{
  "n_layer": 9,
  "d_model": 256,
  "n_experts": 96,
  "experts_per_token": 4,
  "d_expert": 64,
  "d_shared_expert": 256,
  "activation": "swiglu",
  "moe_layers": [2, 3, 4, 5, 6, 7, 8],
  "router_score": "softmax",
  "normalize_top_k": false,
  "routed_scale": 10.1,
  "balance_loss": 0.0189,
  "balance_bias": false,
  "init_std_router": 0.0273,
  "lr_router": 0.00105,
  "vocab_size": 32768,
  "norm": "rmsnorm",
  "norm_eps": 1e-05,
  "tie_embeddings": false,
  "optimizer": "adamw",
  "lr": 0.00215,
  "beta1": 0.9,
  "beta2": 0.99,
  "batch_tokens": 131072,
  "seq_len": 1024,
  "train_tokens": 728600000,
  "steps": 5559,
  "dataset": "wikipedia_en"
}
Below are experts of layer 4 (counted from 0) of a mixture-of-experts language model. Rows are named router (the router's row for the expert), gate (a neuron's input weights, with its number), up (a neuron's input weights, with its number), down (a neuron's output weights, with its number) and show model dimensions 0-255. Each number is 500 + 25 x the weight over its row's rms, rounded and kept within 0 to 999. Numbers have three digits each.
After each expert's rows: a language model's description of what the expert responds to. This comes from a sample of Wikipedia text that the model never trained on.

# expert 59
router:465501501541527499480532531509457527507489498454518494525480534503521473507499502456478490480471537491534517511501523526491492470493477490503517494503548510528554490490522459485484465470524462522489495520501454461491495507513539501530467494493535489517491483496545470518514483550531529521484527560510541510510513491468448483492498509477540491509517539469501509496471449522518495519460490520497480485502498444484513497508515484465501493473485523531491486450506481461517489540464469514462501498520476479523533487513449491481495505482528536529496500466526497536444482491511502509508497508474480554440483480492510550526494510499455511515474516462522512510466488554492504455525532477513477487522535477479505482459467464506514453540519505509525487468493551469520500507508517
gate1:519489480519494506559501512508519513523478495506471517512482499480533480498495512503480477472464465504481469437498478514531450492509473536489527523479504524479515490517524501553531526498539523489505456493554512479481484492466488531467472507519460513496516475452556531509498501497506488508521518502488498537528490494507482506523491517531439540513494508503524521500513537509487560486481525498474490506473509527500521487493487495518504488523492436492541522519482501500567484495511475489523521556493538519525456479489488517508496474474512486481453524536496544531470522482465466496504522492516499519529535560569503507486551488493477467497493457493502513502509530493465483524494495505509479498488494508492538510500526543464518495503526498475479472523420463560502491491486537
up1:509501502530501485508524473467465487506506494473502504455511467476542499508533526514530506505505527480516517516456491499474482465460493497517492484524509509524482469475483481508476485507521486535458541530494489475475470453519495537485521440477507507487541480538484503527480440457524501526478514498508530509493550462555480511498486528471520479489493533566470487484494468489538525480529519489501499514496446493476526486453490501469521521519481511514498486425468487488501490520495487487488534514554467532501496489536491483471445550470476493488519496520522487519482502491482537559490519467494473499503513506514517543482484489528505487519464519507502515487471503497508544519523471512527497504478508532497449485488486499507516473481530435572555504520498475503481454514485494
down1:484499492473456503527514535498467507462536497448529495515506449475539531491490509531483535493545531499529485521500509463501477536444510482482458516482486476455518506520493522492455490503522506546535516538513492495502526555492483479515527436488505446520501481483526538517537512483499492489502492493480495503535514493493569510496512461500512513507488478513569492465510495496497521490426523528501489510489523521477486492478474520483478534482480517510518535497515538512494540516549503482484478489484528483518499514512498545558519493508479487534530503516499493520535483488503482523480551471513487457504507504478507501494474464511478504502501519502431472446518486491492537477517520476492478512537494497446484497467529471507458551510490502511488530509496540494523450532518509
What it handles: First word of a table cell or list field right after a pipe, in sports, election and asteroid tables, such as Nation, Republican, Survey, Candidate.

# expert 36
router:470519511526461482507509490488503573507484519471532517495529467504491509480445503534463543491518540493497509512490480502519510480483503522495481510504522496504536517552586519442502510451524462560482524536482472445521501543487499473552494500468490479467489483474557494492525505514516480519494477547475510485514514511504509494522493459506498487488506532513492496518489464515499495512467532476515516464539483514482536498502501523462492485527463454474527511481516476541526537517506462492510501534485514477485487473498512527479515523466496530539480513527512491530447506480502484505509510519468522504506498514548461567509491489519454489522508482512522527485496489495505486518539528513470543511488544527516464487446523496510532483496502534497496499501523485462541474478500543
gate0:507497503511496524473524522507497525438521528478512505537513525441511570512505514515495540526491524499527509522520476495526480471501473496495494477512496514551513505488464513485547455545556493503478520541496501467498507525513499509499455503531489509496462522462463481502506469461494487525511482481533542515512508449485494495479460491496511455473554504491547537469499478525476499505492498488480482522524423502473500520490487511498495475502495469533509500524532510460484515531526476504487509508514485473478507502526486504542445490497512492475471510513491497475525494536537499490512500538494485495501475451543484485545507477492485475538504502503517490502493449529522506547481499459535493504442474541540484495476543480448490457467507516500494502479563509502551469483497506
up0:491490519487491494450516495485514480446498482500567537481484538475512492510531533524473500485520519459493493514518522474519481478481455505516506508570450496533519523489441521487505505523496474517490545544491506449449536502544485486481491495535473484501511498511471490485493492424513481522519525540501495422457457496456527508518459497526538505495561522497489511508492514513505531511504503464560498500506503495523516500495499501490518478536484513474487504541507505465484500583497481486497510487533516502502488519512539526509458510520494510479498531524488457508475474541500467488509503485499537476490482497526458466487464459513496505475488493529457469486505514482469515480512486467518489494487452508497483489462519485515510483496459543505473532496526524468494497490498505
down0:501497512511498476468467518472554482479481502517501523492488455495497495522489502487477482506513522508476450471527496502507491533534488494458486480495504509542508588486471499514528481505480517500494484506484484521510527494490502472462485448517504488480496477534517523477476502482531462569458506497496488463464547513469457479483506515497478518454538461522454488530505485526492469495489521485532491483494513507512479512472510503471499501511498510528454473493517472499509523447474476466533484488477471470507526466535493474532553495499492525494566489539512500497499503499472475474489470461529560500514466508473482506490511544530544480480486501468543480470544518487498558450537500500526500539481569496526510510486510484495527508503505496505480511469544510544505469518508527
What it handles: Prepositions and linking words after verbs or commas in running prose, such as in, at, to, including, featuring, plus northern, southern.

# expert 6
router:488461467526502522532500553485508506450484494479535489493513505515461486542506506511491535509517512485534462506541518484465486456495467522511487483516488508563536537541469494509485538523558494505465528493556511503529502513517519492481472471513487526475455487485465524508458480518549475516434521476500494475502528516499499496511509486522513501511470527494528510469543502488476480475530491474496459526504546502506499521490500495495475514523479498514552494495482482455489547514488496520517514499551515465507521498494498498483495486541500467487505463535514484536506511546473475549525484479481480525489546459495464509501498552493518473538488481519485507504529532498495515487563517489537546514502461522452476463481502536478466534497525482522480500464498476511481508507551498
gate1:552502471494508533502479499503503489484505463511507517488523509470526507509536518505445515510506537485507528504487510518528480505504509461466521520424543441502525515455471462487528510506516562517534476533492498511487496535514484510494482504528527504434506492497488452483518479491499516503501469533500410517498488526479461519544523527456538496517481501475489514563520499520493488501510553499489510470522470496498499493518474508487517476480533503459472485492514474532511537515510474488513487485487493466507545557483501516556504509487477499494456497497469515486510548523482494482495524498498455502460510563518468477527512481531491536460508475497499484498528454498528517511484514542485480490517506495490458499496500540471485525493515498490481555458483524506487546503519475
up1:516481494492482451522428493498513539491540480489478535475476493499461490505479451483466505481472521481527497522490493526524545479498537498499490530518476471518544520479527483476492484520509493538502513523506467533499506528515515486474472494522490490531478494475499478484498497466511439515479526462478515462489492529528502497496508533452504529487429502515486504498485502549518430529534508469488456553521483479480518524494501462531496538501521475445506494497465487481501468467494491518481490474513492476488444453530483484554541489484494463498520533520551518508469506479506478506526455505528540483512490491535511489503487520515479503462497471500467492543500510522496494489502545510516514467559511523507482491469490499473488505452472489508480442507499521486488484527547505
down1:484490466493526496441524461468483499494496537483480527522537530469545488511525504516482478530528470495440519493503498489474538483528506479461527507535492479462453468517477553550491503475489496507513487457515482482486449523480444490499435523481515477515486520522478476472536501494475506514483469560467510521488492514470501479499538483517474490501474497542446531490493510501509520518483466482469504489471505488522509496530535540492487451488511487490486503501504491545471488495522494503514534491428482465533502457471541501485488503512539523513468489448512504526527475485494459503497521512483524465525518519471538500566490510503521513469522473503513521540480522491480475517472482460498510517523504495523537521461501492490494516488508452540513489469478536507509521495483528
What it handles: Articles and determiners (the, a, an, that, this, same, another), mostly right after prepositions like of, in, with.

# expert 1
router:461513489490519474512518517526530469531530531507469486523498538519541459495510497473547449504476540438516480526495495498466501458534477518481503535523518471496481511497501485535460488458500546477495491504522471533473500486525529544495516471497540519511485517521513501529503485486522510550475493497445496485483458485492495500473445544475519475479508503493516518491529553485452499519508511499518495531474483501481508475457470436513531518487524521484516508510483473497523477538476476507476522490488535501527489507509482474537493515495490480481532504504538517500517438516494562506502462471472455501532478479472510482447478531519553520527511556463434506480513475473475517493519508524505467471512492476456513504506483530473466503501504490535502499487494477512507524529504511
gate0:503480484523551536469523478516493484489497494501485508517497465449521507499535513497488551504492482492510487507527546512468462470455499498479484450501516482522535493506543492538470472554507479510521502501496492518496507481475523505542504488446498504494484520495544504465526456466488499489510531525524503527499511532520525523523503514494506527519521555484540527509495463499509518530513516471488514499508518530538481531509453482523474508478532484527496526464514480542511480497459484522452513539494498457509473532479471497496469488495553476536515532511464480509473470507471500504542520462534488506541462465539518526494495508523489550501496516556510514477486433534542504563497515507506518518518468488483479488490486453541533523468512508478501453528499478515506505467536521
up0:499486482533559529468532484511513510504505532525472482539458492499497530467471505534526546461479501515488481469510528538506539490440489503535489476482518493526526481534530476491506458527492516467496511486493517484510520465503465536508487518484490512483508543499550449475533512454487529433492527461501550489510505499509494494513471533506509507510524546482555488521504492474542512500485522502477509534450494512542480483511471486542503545448529537483495487497503513497502479479461486513487509497477496443492462478482462498510485476479521511506539547477518506471527491494488486479488523499517485461485474525512494509502479533496493497531496499503518517505486471504522482499456522480508492564570495468471501550501508461508555473510538489479512460529517468514520497499482492
down0:488517481459439498474494511500501528529513512491527556464486521480481526540493508497496478483489447488456538476485441495490482499507488510459460462460503502491548463506516486496499469504508479518516535522503498470499490513504522451512503518501496490477519473498533501506530495506515475493511466513525507484452465554518536538530471500511474509504539508529516514493516534500534521483500523520505496491528452548528506471497472477535497506480516505497500507478509516478499482451519476496485489513492515502491475504525510480468495520499525534472476453493503507510511522509489486452481505532533483422490464493517450495471510491459519485532433503533496457523464512482488470514526481493532526490443523473503518560505512487485518486428514514523528430463517499482490508469515514
What it handles: Nouns after nationality, state or institution names, such as University, Army, health, -based, and table pipes in sports and list entries.

# expert 21
router:493463497517573514526501534474532516559546494553480480535501464501518473534522493537555476522458494497509466487476516514509499532483541494497520497540495490483532516503478506508488515539464537492514510490497449546490509504494517509495521530526466518473480506486474509524509504498472521494495497495483528488488456506487509517493498570511508509490521457507505509521508502505529485516472494518489478488499537507482470483505490443467532490473522475489505442494450511503517468512425510529495494456482504461535536494493509506497470509488481487454508511481522500488488520466458535481467483477483490515488506523442488463460445491470521528535545485481448515464480510490516470535505508457474470508524502475459491504505499517516465508521466500542482493516485524500454515507495468
gate0:487463487495545486512512500510503490468504517429522531509445563481537512481504510523498470484546526465503497468509500487489441513508502479460493506512511523488510534528452537485507527474485465531552554506494514477496478537513544494505516483530483492517510534502544496524496510450485491506481502520500499498523465506545502475523546490493479528492472536530533480504515476471469495496502502471530500527532493484468470501498465487517494506519520486502451490523520504505537467545538523492455505489507502454502497533506451531519494483538499504558492478512499478495452465516456508481507502507470531509489538528508500516458513543468525519511505474462490509461472507473535503530475502500494520484505465514510528493453530538483505513510480530542449524526492448528532499491501523
up0:523519465507494493491472491479472526540518478525508470455490469519455550481474499496497479496492520483525500504502496532509536537517521520548513487492464504477526488495501494509506512532464511502502458489485520505520508458498483430490481500496516531449553480496467533493526502528521524488544462480505503498485517501513507511489509495463488578529500516492499474477500487527526479479539501555511489471466552497489477477538504502509489507498508502500498511466523510533487505485487501518506473503533461506533483493485475543475483451489473465519476530469487537495500495484518488550491513498479487468494517456532441553516499439514479513505420464537507506510534483519516447510515497514548527467520490514527443506485486462546493482482538499508517477497503534479527486506533518
down0:527519444500501536544466501469508485527501529519450506493492525517527481494444500509489489476508503499499441518545511530500521497520514498480521472494486492548473544525508473558483526537521495501501473474466510505448554489473483511507507506495541479495478547480525530474521522475500475504504519502516482497471485541470504506511473495523532489486526477531512525484468501495511509508493528474478542520479521472448477482549481515486505529471511524517477524506535510466498485494501468501517462560470472487526503491513534514484532496439505507459484485483505501557536486496509471539556519488484489443498509474537476511531493502501502479523489468541492492496507496505487489494487523507480479483518531510496512510489541516443559541457533511532538541510484492467482451514499508
What it handles: Words in death, shipwreck, medal and census contexts, such as died, aground, ashore, medal and age in "those age 65 or over".

# expert 61
router:511511503514510515474475480497519531530523518496478530479449474486499550531481486535517478490487487522465522472506480528506523501466530507518529487477520481486495446480545540519522505504523478538529523529510482493493476504517500518466491536515499500513452501495547535493531482506496476548518495491474492436510493527552514522558505522518496464501515502544559480524511485512498481483500518468528504509510451470493478509514416502488493535542483485529481516492528511496562481512451488489496488494470500506483490526492438499487475469507498498517511510513526526518476489517485512481498514510538514495529451521515473539517480533490501556508539473511487513501495465500475519510507443482510526547477499494497469481500511511450478529434502513505485492510456467493551494446498481
gate1:537523491505431464488485471502463500476496521477485527542551489475489552488464493506488526500511532539518476507483492497545501496507498514484467459473505511485483457514507509519501477469542454474512523506490508457502456530473475527499474448484512503503485507494529470504474502527493506505474525538558480511514529541473521528500498468511473541476506553483528465487492475500520496494519544499495491526492511474476523489520511495498518505506494485518495518556543558494490529504530492457530477502542491513518506524519487498510476484511509526498467474496456458506572474530540494496471505515499463511504457453521503513553509505527487497463483496499516494509504496439530494486468488483529504511465504508521498497465494458544510486519521508464504530516568468494532496547517524
up1:486502521501493498534467527494477511493443532474468514503515505556487512546477483524514475490487485500502499510494464526476505498506501499488463512491480517498456523543496497511529491521478452521470477509487516485529503537486481508500498527549505507523478499505525500515491508479528463529483513550516485539529606515485482555475536525506519526499514529503537468510456473491490461465494492483473470507523465485469570491530486482496517526507471543474515511530523543471489517504461512481491506535500509524542476515497542498468462507508464503547477492477510513475516447505529471544497524538491525525530443525557507528516465494493472520478522517513496494517481487482497521484473505530456545506469535488503502532506516513510496548480509494527518464493505498505523522522475512
down1:497492475466545508490511537532500499485462505498522510469533545498499518474488499476532511465469502512527510558444518556494471508455531480524469429508495498480487471492473525511460530488505468533521515502490507475474509450490497521526533507509528489476509568556525502508484532524486468457483503516516464505456489497470529512480482484499511474440525490568429470507490477482518536504475521475503502507491504466524505468504489478524484530493556507490503473492495488500538466501507524472477506532505502463514478481527542541469499486547505483517509496511488475484492484465542501476511493512517460457498477507482514479461507477508472463526479502507478486486572460486474520489503497451512478493481506496498498533498490495490493485502461483490521482489530538501500462509494486
What it handles: Verbs and their prepositions in plot summaries and narrative, such as trick someone into, considered, gave, called, moved to.

# expert 4
router:519527524556487454531459496464509523513504463510535500524499499517457442521494507479519535503494469523480486513512492523489514493523502508482512492474525504554521490439494477525507453487493504497502509457461485489539451481507501486495500508521516489526468457490479509537485492473568489500459540492524518538527480479532499516532510498495524471500476504465455528492497490499500493519502471513489478446513492522526508480510549514487505527530502511489508480503470475507511458514538475469504531530479533451527513485531490478514483485524477493505504476517481498444483513526504470503512527515557516510501525470484524540489480487478474539502463502462486515501522513529496475497529472535459514465502502532492526459492404483545515514515495509558544513507496485469519529517520487
gate0:504524500498515546487498481501506499541437529484511473530493476538484493486481476476496507479506506483521511557424569500489520500451427473524503497506540463507528511514484549510493471492490448496499490533492495487519476556495570487526488519506529500484519492527500546502542585501496530526497494566507468528511562530509499536493478490513490506526518489495496486488525466513477461506501494526493499500490497516541515513560531503455488502486481488514512529481489480485522534480514513522502465524509497513486512480501508499476500511442546479466512473494456503484531472485462558493528522486496521480499502515462522499502486505497509485515506498492474520512460494492481559522508527483490515483491538491525477504486470501507482485533470531507494493510514455489491477529503519
up0:557523457484522496506491514499462532481549486532509483513489523539491500516477477542499516505491519441494433537515547519477523517515522521458466568486500546484470491553503502493478493506509514563528489502503528481504504517520483483443458524495495489500489481468478491496534491494509497554480487459532501510504546548518532506498504503505479507502493455484499543503518495501470497491499471492481461449526455524528548491531450500486510545513515554503514486531513488447481497506485486510475515487461517494499469518497500529486530497479483462499500507503533520486491496522481486498469512533532511521550502545527509494482519454552503462499490486498506502515559468542479505504506507510497489530517513499493532496544494489497446521503530525499508510461486457523524520485496507
down0:475510471530515455498531471530495515476504493499471478470553523496492503496443523491524550506499488471518499449537470523499516484470466480500453522489468526506472510516535462523474467498511507487494442557536542500482508547511508458503478477490495495501523485550477513481526456463521529529489493488484498489476511479530457478536544490496505476503475518471429519469527461535529522485502506511484520483517523509515532508463475483492517539495499516524570513495522514522485483508518492498478533497469493525511517491497510513473497482492530514505540481485469470515495495520511499504545525533515477507469562499516511507532529486492480467511487483524464510498517516500472468525520490493500503485493505470478474565489457502507469428461485514501503480548481509509465522518457497
What it handles: Conjunctions joining words or phrases, mostly and, also or, but, &, +, plus small number words like two, three.

# expert 9
router:491534496509521498510479506500542510537498487527527504506468537503541506514497517493502448497483462504485524492542489505451498471546504481505568474513520504512465537483474468520476506502508517479527484500532475526548480513495485490482526494537530534516469490548482503515509472488516552476450467465488537495493506490454469512472488507525494482560527500509454558528532488471508476435449504532507499451499505527491483509540528493482484544534513538479466466474475513491507499506479530496490509497481513515529499500491541467498448488521484475522488471517515485444521532532486493548506534469499497513503501496468509494477495490479464459474465485469479475519488519538466474484499448490519473483492478461480523517532475505481523497511537503518502470510476523531511522479502460
gate4:498502481549473532454492509521522490508479508448510492527488496475540517479461524553505507505520507550484464459535507478562493524491480474514514491491534523482496515488521495483545490487505483504531477462514548495478517471515486511508531500532494511488433536507514501465514521485479490498480479447427461444511490463499494505520503476508494571501512517483512466484496458538527540477480530513476517477512527501480484488509464523509478530512504496500471511512505527505480502494487528502534496502471498500452544518484468496482508493456482524544524507476454509468520522504471477497518531501495493476510516506491455481545523481465501526494494427489508525486499513449449481521489465503517503512511497481517477554506501498490513516518483517474508510525459468502473446463502462
up4:514493509512444484511501536494524484515551504525478523486515542495536474514481527536496535494497460469512513549475495553502510513473524538471471489508467480480513483532533477491479507501521520493458554517472520564511507489505521528485451536462503471491524490506537478534455508479497500508540503497504508499491491474500510527527519506495486453501488517489499487530498493492480494498521494497512525491498504516488498463492504482507517526482502529500484513500484507565535459457542478495544471484501513510520449570481489518519465508467482500513541513492513488502495505542495489460517521497478478556525509488502498518498526484515472528501533498476452541499504515471554480533423517511497482499517495474555503472489533551509486478457459458531494485500509452472526491506450502
down4:484505475495546516527507534446499478489544517494520470485511494471485457522500528502490511499486489520489518452510493528490524502494470473502530513468471525440498490479500508471481543494477480499487488476464510521461501535552505493504530458499524504486479542521486537500488442537491498480515436505556485519481494442531526537476497492499509465482502481467462445467501484492501540505520492479485505547523490469510515495491484486506499540517498524486474435519489492504473515539536520483502471501547500521499457488531477532517459448512510496487536510491542531544508480506525476543496499490512492471484523486461480510499476503510513453518496524485507513501513462530508507464427493491503498479512470512471485455510535512500450508508465504471524531476475538540511527496512517
What it handles: Symbols and digits in formulas, chemical strings, coordinates and tables, like absolute-value bars, hyphens, equals signs, prime marks and table pipes.

# expert 16
router:516502446494559499558492511518475468489555474528476463481513546508521447541551524473498459494467491501513467520523501494505502534504501464474506501530506516478510500496467436513483478551502565453522469495500498549473493452515521497471491488462540510501516519496454526524488490512490515495535510526495471500470489514481503501479486551526527496462481464497509512488537513477482490508472513500491491498459521495487503466494506475542530479454565510498497460500482474464525479497470491497491478474511527520522483520533505486517476542474470462482518505481508480484506499506453519526537495483507492485485536505467509468482520519484492504480534541502484484509489496517469531515480513502485474481530474460474520534524500521479446510479493445537520526487468493500479528548492508
gate1:507502511524474485477459454480522449498482476491484488449505478521513501484497481531536460532508493466488499489512489491540469496482512483510488452536487509495485465499547500489467506491509515502489521488511525492476465487497491512488504516556485466521481534464522473492453480505496514484544471454474473488516515478514502514493453493500484513534461462514515503485496448517500499508468483502501535493461519518438483515503508481499493492516506516474504434551503495549496457521499522495461511451488478474488505518489499507515520522444516508482508492525534514450504515499518496472476511476472479437518452453482520512477454484518564537484507495475486522468509512542488533505462471514480454500499526474466540515504482542529507535513444531517493525507515463517513505468460481
up1:479538498516521497492521505537503512494534496535467474559488477511502503498429491503530516454469488522455474498451475512520524489500457469479482500537490473517526554525504459496502463481459489503514539504468496508527524483494502506503525440495528498487542508488499485515559553529506539515493501495534494505528547560468489503479520521530451527468488524463498467491503488544484509517500480535526501458500452525541475498526470497526481475541513480476460505505482426497470513466467511532486497443486463530481502456483506491485485502479521489516531520458501502515467449490518499484508472524494495517527498539466504505484476489541497509506502493508494528494474518490497524464487505510497514523525535496520534486503467485503461525498498486473509524458469493530499486467511500
down1:473548532511484488521518518504507510523506503536513464493509478481479530491498507495551488535512526473496476487500497473504535498526492510513486550526505505520517567542498506555548490505469514501508541528522489483482502509461485505489507467492517495524532431529512514499545522458535482586492538472521526535456487539467449494439495498486501515512498536513463504491541514539504518475526411513523490508495527474469499506499481519503508512521473486490507491511480484468509492494481482499515508523472512475486512503490471510478462511500512483478518464507485547526538509522504513488479520512460505566514506485515517507502490524548518468537481483521493534510527509482528570505497493536467503509487533510496457509479520497497511510477539519525476547516502467482480478532496504
What it handles: Words following sports or organisation labels, like One or Two after League, plus pronoun subjects and stray word pieces in sports and chart text.

# expert 28
router:473507513526539541538503498522504518510491469486463490479489490515514499520536477493509523469471486544493496505514511522506543466489492486511466502496546495526511463456504524526468482506510512503502456475493513522471490489482477545478484520468515487531513545519528495459472519492492539531527526467495480458462468493532486542482475506512456514498484453543576505457511508472526521493495495503556518546482461467517502521473487488496461500458493507484465487538499473490513527523476504511467508488433495506502541469502465510544493470447493481469547523467530512499533487474510530516524494481493495460470460480517553499490506502495513520500544546457473515502502498530500490505445511496483452494509534459481497498487484533476485476479455484472509498492477503505504484505455501
gate4:476498513508498521496513470535497509527535547506487537546485496556497484541508427505488545529521456479534491488490495524486497493500477493473512500529470515507466536507498472434489495480508495504503512490500519524483515523523464479481501468550513439451490536463484465542456500527496445482447469498495485502514535495493518498523498494477480508515485498481503486531512496557488519512499498514510498540486471516548474515471480489512510488516510495529540506505458494542492500465532545493504523516520539493519486458509538492530466471504514511518499543514524482521493494493492476530508524506458493481522509467494485513540464490521489472474448500494527431521509485519490496481504470476561497469518539524534521501470490513485478503451485480463482537541540502526514534497506483
up4:489457472527474504523526518458477510472495468472529527499499493459507547507480541505462515519512470547491471463496502471557485514518492492490454479481508503527508484506492531470479508487508505501485503489496525469533478528489502502494486504475512503499467530485507481475500473511506489509527484535520470536499517498473474524479571447527514469457485492484472513505478510485474469465509492487501528489521496492523488524516494533466502494541470493465514475497544525491510528539531492458554501553533510482516497520474489500498526549487543539449533501476496476529464504473521457485541475518493504503467493476558538530491491430474498513490512453506481481497523487540507503496521456534506554492470515484483461500515493521463539511557518553526489492483499515492531483508484496
down4:475514546538481446539484476465474485532487531469516469512482492462499556494493501471482511507527486489540531446520499520516522493536499551532478488466458506479473477508484469502470495535487499505509489523533515479480457475518540491519470525504487489511519525484475512480543489517498519493510474468469539488485512487481504507496521458494519539451468553472508476508463473479513500535508543451513535479486517458493537476524479533490545557513509499480508523473525499480504489516522511480508510466479528483500515512512477483464500522499517548437477482504536501490463495538475517512471501499469503501477496470520507466472483463493491511502542489469477493489466514525478509474473459507467503484443418509521520498521526533523496518511517483509502474520475488530470462505515492
What it handles: Singular common nouns after a determiner naming the article's subject or a work: film, album, song, show, single, place.

# expert 39
router:537461536545499470468547515509553476480505485486512489493481547496501492546483493508520479468494475486495530547516484523444535456498471495515549506516507496508518494481483471544456515493511484472494483497526472488521492493470489527501497498528529524487474471534520474497497528511558527474453523497480496515506464489498459470475506510512507480535506523492475527501505503470492455491460511537530486482460513447529527477537546477501513523462482503482489492471488465517496491506472465529470497492540492499533522516480504493483454519486508501539446483496506507493536488547485549542493483479507471521486526478477514489506539542527500502489456526531501491501491512518520459491540464514483457462456507454506476499535476476496452496499544487526540479473497510486459521527504494
gate1:509507482486512479451470494485513471523527510500474514488488466534561500510466499555519493512530484507522490491500465511475524466494496505499523514541483512495439497476507471525479511497504525474493518513532487510555526551488463539491479518550498476495478494487484524524494490489485504510488449469482506503478463562513546499507497502519477567544509502536536507500512487488526455478487532494488484504487472490497505519527481450497466515513449577500444489484529501544535434519463527540511482475495476503485497513524483547501495506535523477498465520505529498449522467542519503541472482462475525502465503514479503475485462488502526518526501488490492477465503521523506517514504469497492481534496485503461499512481525495499471576459539497493510499519483490506486493484489484
up1:508484513506467527521499499471511506489515445477547495513488509475514479495504510547521538541561499509486474450462537500471521494517497534482483529494508502492471580458486531528477503493486463500483469518491499487555491492477527525521494528540483534480532525500519553501521532550512503498496492528472457470507467496512473473513509493518478470504494507508527479542548532447493477497503528528463511543464499460476529518508531503453488476512477516474492513499541516471491513494508491509525518508504482499498500558483516485519510497472525505503490498521462487501554521542441535510505468508497520502505493519496503522503515525525532464497521475467459505465509494495436533522491497523510510494520509515479533509526544523491513483514503479486488499492511431546455474475545510
down1:487476522541505528485508534510509493488505532497507476517475534525484535433428503503517467537532513517513555463476513471518489505484469487521492492492528471514511498505518523541462482518492498536500474472504495489491449506462485499516470508479506511508527523546519479476491498535512498436499472533511490501474467501574490493486480512503490557495519476513487450520511526505486469500488532467504537521546488514508503477496489449519513506486499546502521508517483504465497493520510516481496452498538521498549478525492469485452501510473483492538500501467534502541512531541517504465450522485475477541468500507519525512485539500511520447464512510468502477503508491496505440457506465503507459458491469454493530482477509484525525467511490531524501521502478500507536517478454486
What it handles: Determiners and possessives opening a noun phrase, mostly The/the, This, These, His, including The inside titles and names.

# expert 56
router:530488476511478459534474483443502515458504484517528486467505477511450530529487472504515547503537522490479449519511498498501493482517468507523472469486484526544518480492501530468540488562540499492437494512521467478548509499495517489477474488510535521474482492500519515516470527504528476501476528472539454468483535506517549465536516473485471471497459516506510487488516480464510460476508464484483466536504484517516499529489459537491517496537513474514515537479556509511501534452475512495473492498542536503450521495454463509508494521454527514497487477501487477533522509535509474522536509477531503526502507502533470514495529528451530449509500490481538506521520493526509520500533504518517534512462531543498491478461492503499488488485509499485539486458504475490510476524516528
gate0:506478484478532499488490524507479490497482485534477502491525496479482482476504498476549524562483478496500458517488540450481503512505502511514527459490467511485480518480497514471483476508474513492476543483489466493508470454548524525523494504429509523522529504483534520518509435540498493544533520499438474591491463518493477460501507493536490519491514497529519515482449482478478566490497518460522511510493473460494450503524460494503521503496481501507519514565520510529497462493461470481481481498507499536514473496491473538529497506496529541502536540456488503534495465468496502463475498498500518512507499459521485513473545487542490490519482528496523528500469487537505496532474512506500497482497498470509477494467493454505499457504467481522510500543483494487517478514459506
up0:513494481437557476509520524515507500485530464540489503512482466464522510544518532488484514472465496574529455507508513484519512494481526491447545462497489547502478489489494519528512477556489503494513499513477485489475491493514463491497502557461482520516523494514511522504552462519507480520508503513506450517497507538533534512506501499523487527492468496500500532449513479439500551529476459469487505500499510487493446513531479530554479533508457479504502510523523504463500461466491468488490510488515511516509445498503485529534508507494553521455504506498483471511480536504543481488495491439538524485489475474520516565502523497515527497497477494473504493509487487539529556532511534512521497477477514468510466486511491506509487486482475536486497492528504462523481494498467486
down0:507462493521486471458519456472552534504493507506509462472478522513543475530489513512479467481513545496511496500501527504555512510499509466502478489501504460501547506444505491499531521476518543486516500494499491515472476492488474498454517491551463495510557500536487485510469521532567492477457518494498539547458541481481484499483510484509489521466472494475477502532540475512483494485472523522486482481490457503520526536452512467509507495444499483488541535472515454555459485488484469528528520532574481485480459502489516489522522515516494497531457493530517474488479532547506502485492482489493520490522497474486556491529544493502510486485530499483513462514519506525506520562530501488484489508474527540503474515516486483527513518499537502505494479478518500524482517528524494
What it handles: Articles and determiners, mainly the, also a, his, both, entire, popular, right after a preposition: since the, in the, after the.

# expert 51
router:507500522469462520495512464515520536506507500519492481530501509508511493469487473514490515510478519550542500529441473510545508494516547507469503538513476501498466532473493477490509497479490491454527512475458505538476472487505492498515528466474531474480528542531520499451500516511497512489491517567495491517525506510457496531497558528478484500452536520499542484540485534534501506503528505507533557497484490512531475478471537494536503521466447513475539511557458473524477524489524460507489505501495489493486484507558556524515524486510495523455508490472477512484485473469522526468525451469531540513529498493498497512539455506521528538460490512517443486481490493476463487466535510533514536491511500483496487484508525501490495484460474476504461496525488495503520494458496491
gate1:518488482505505528526498504484478465543516517541490496496446538505488486501518507471530518513488477531484492458523467514525538511433525508500520473512501507495542526519510481512467543529512529514511478483509505505515461478474497466491473540468522514484502466475468473489501477486513495501544503538484495512504490510516513495468488525513528539484504471508550538439466516474488528509494526488475475525459500459511500572481488498480468516524554474518512532467496503500458472480476479463496492489488441536543549529495474540533490510493523508503520531494533534512464498561500488537534517491488534460516517538513494424510515510481554469525512495478501511512459506502506510487488491487567490487520472473521489508486529525458492524493494474501521515520488521497508489512462495
up1:538486545468474509503529527456495477480507447531504478505505449497469483523518517477468518522544480525499517511461490465516523493511520475490489491493475502525461530501474507494517514507509493484459484481477507504514501496472467486533515476453447538460493537498494517511426542504483495515532520526520468472481521465518496469451502500478502491461496470485521508508508538506489520523526472503543514510539511528499508504512502538489494490474476512519499515513520489452503514460550497518497482477507458499478472465516532535447499528528493509492552489495522469477544544466504485487475506481504525537528520505538498458478530474513479472491533518496461498563516502527507490482486484531490497510485511533464479472555502496513535532508500461461467501528516461456522493445484495
down1:469496494455505506456535523474520477486482525480495534506510487521539483518473525505484530511475549471526526546499506479537524489521478488503529502501522489460532501503497472476541530545471494525507515505472485493486522502499524524509504472482515502514511474486469539509491489492559480498467491501502490551470512497459466502420514480470517521507460503509553511499551479488486513499502520494519488516492505512516528510465504504459489509502480493513462524512494508458458502483515493509517503504470535514457469494524437482514534500459547512497530537488496485464479530480540466526476532507431509517523540516563466530451469517505506526508510508481492512503500523483475496501512494527501511491519502455511539487497493429543465539522510551480525466517493484532496493476468470
What it handles: Short letter pieces right after a capital letter opening a name or word, as in I-b-n, I-r-replaceable, The-l-ma, Mah-ab-harat.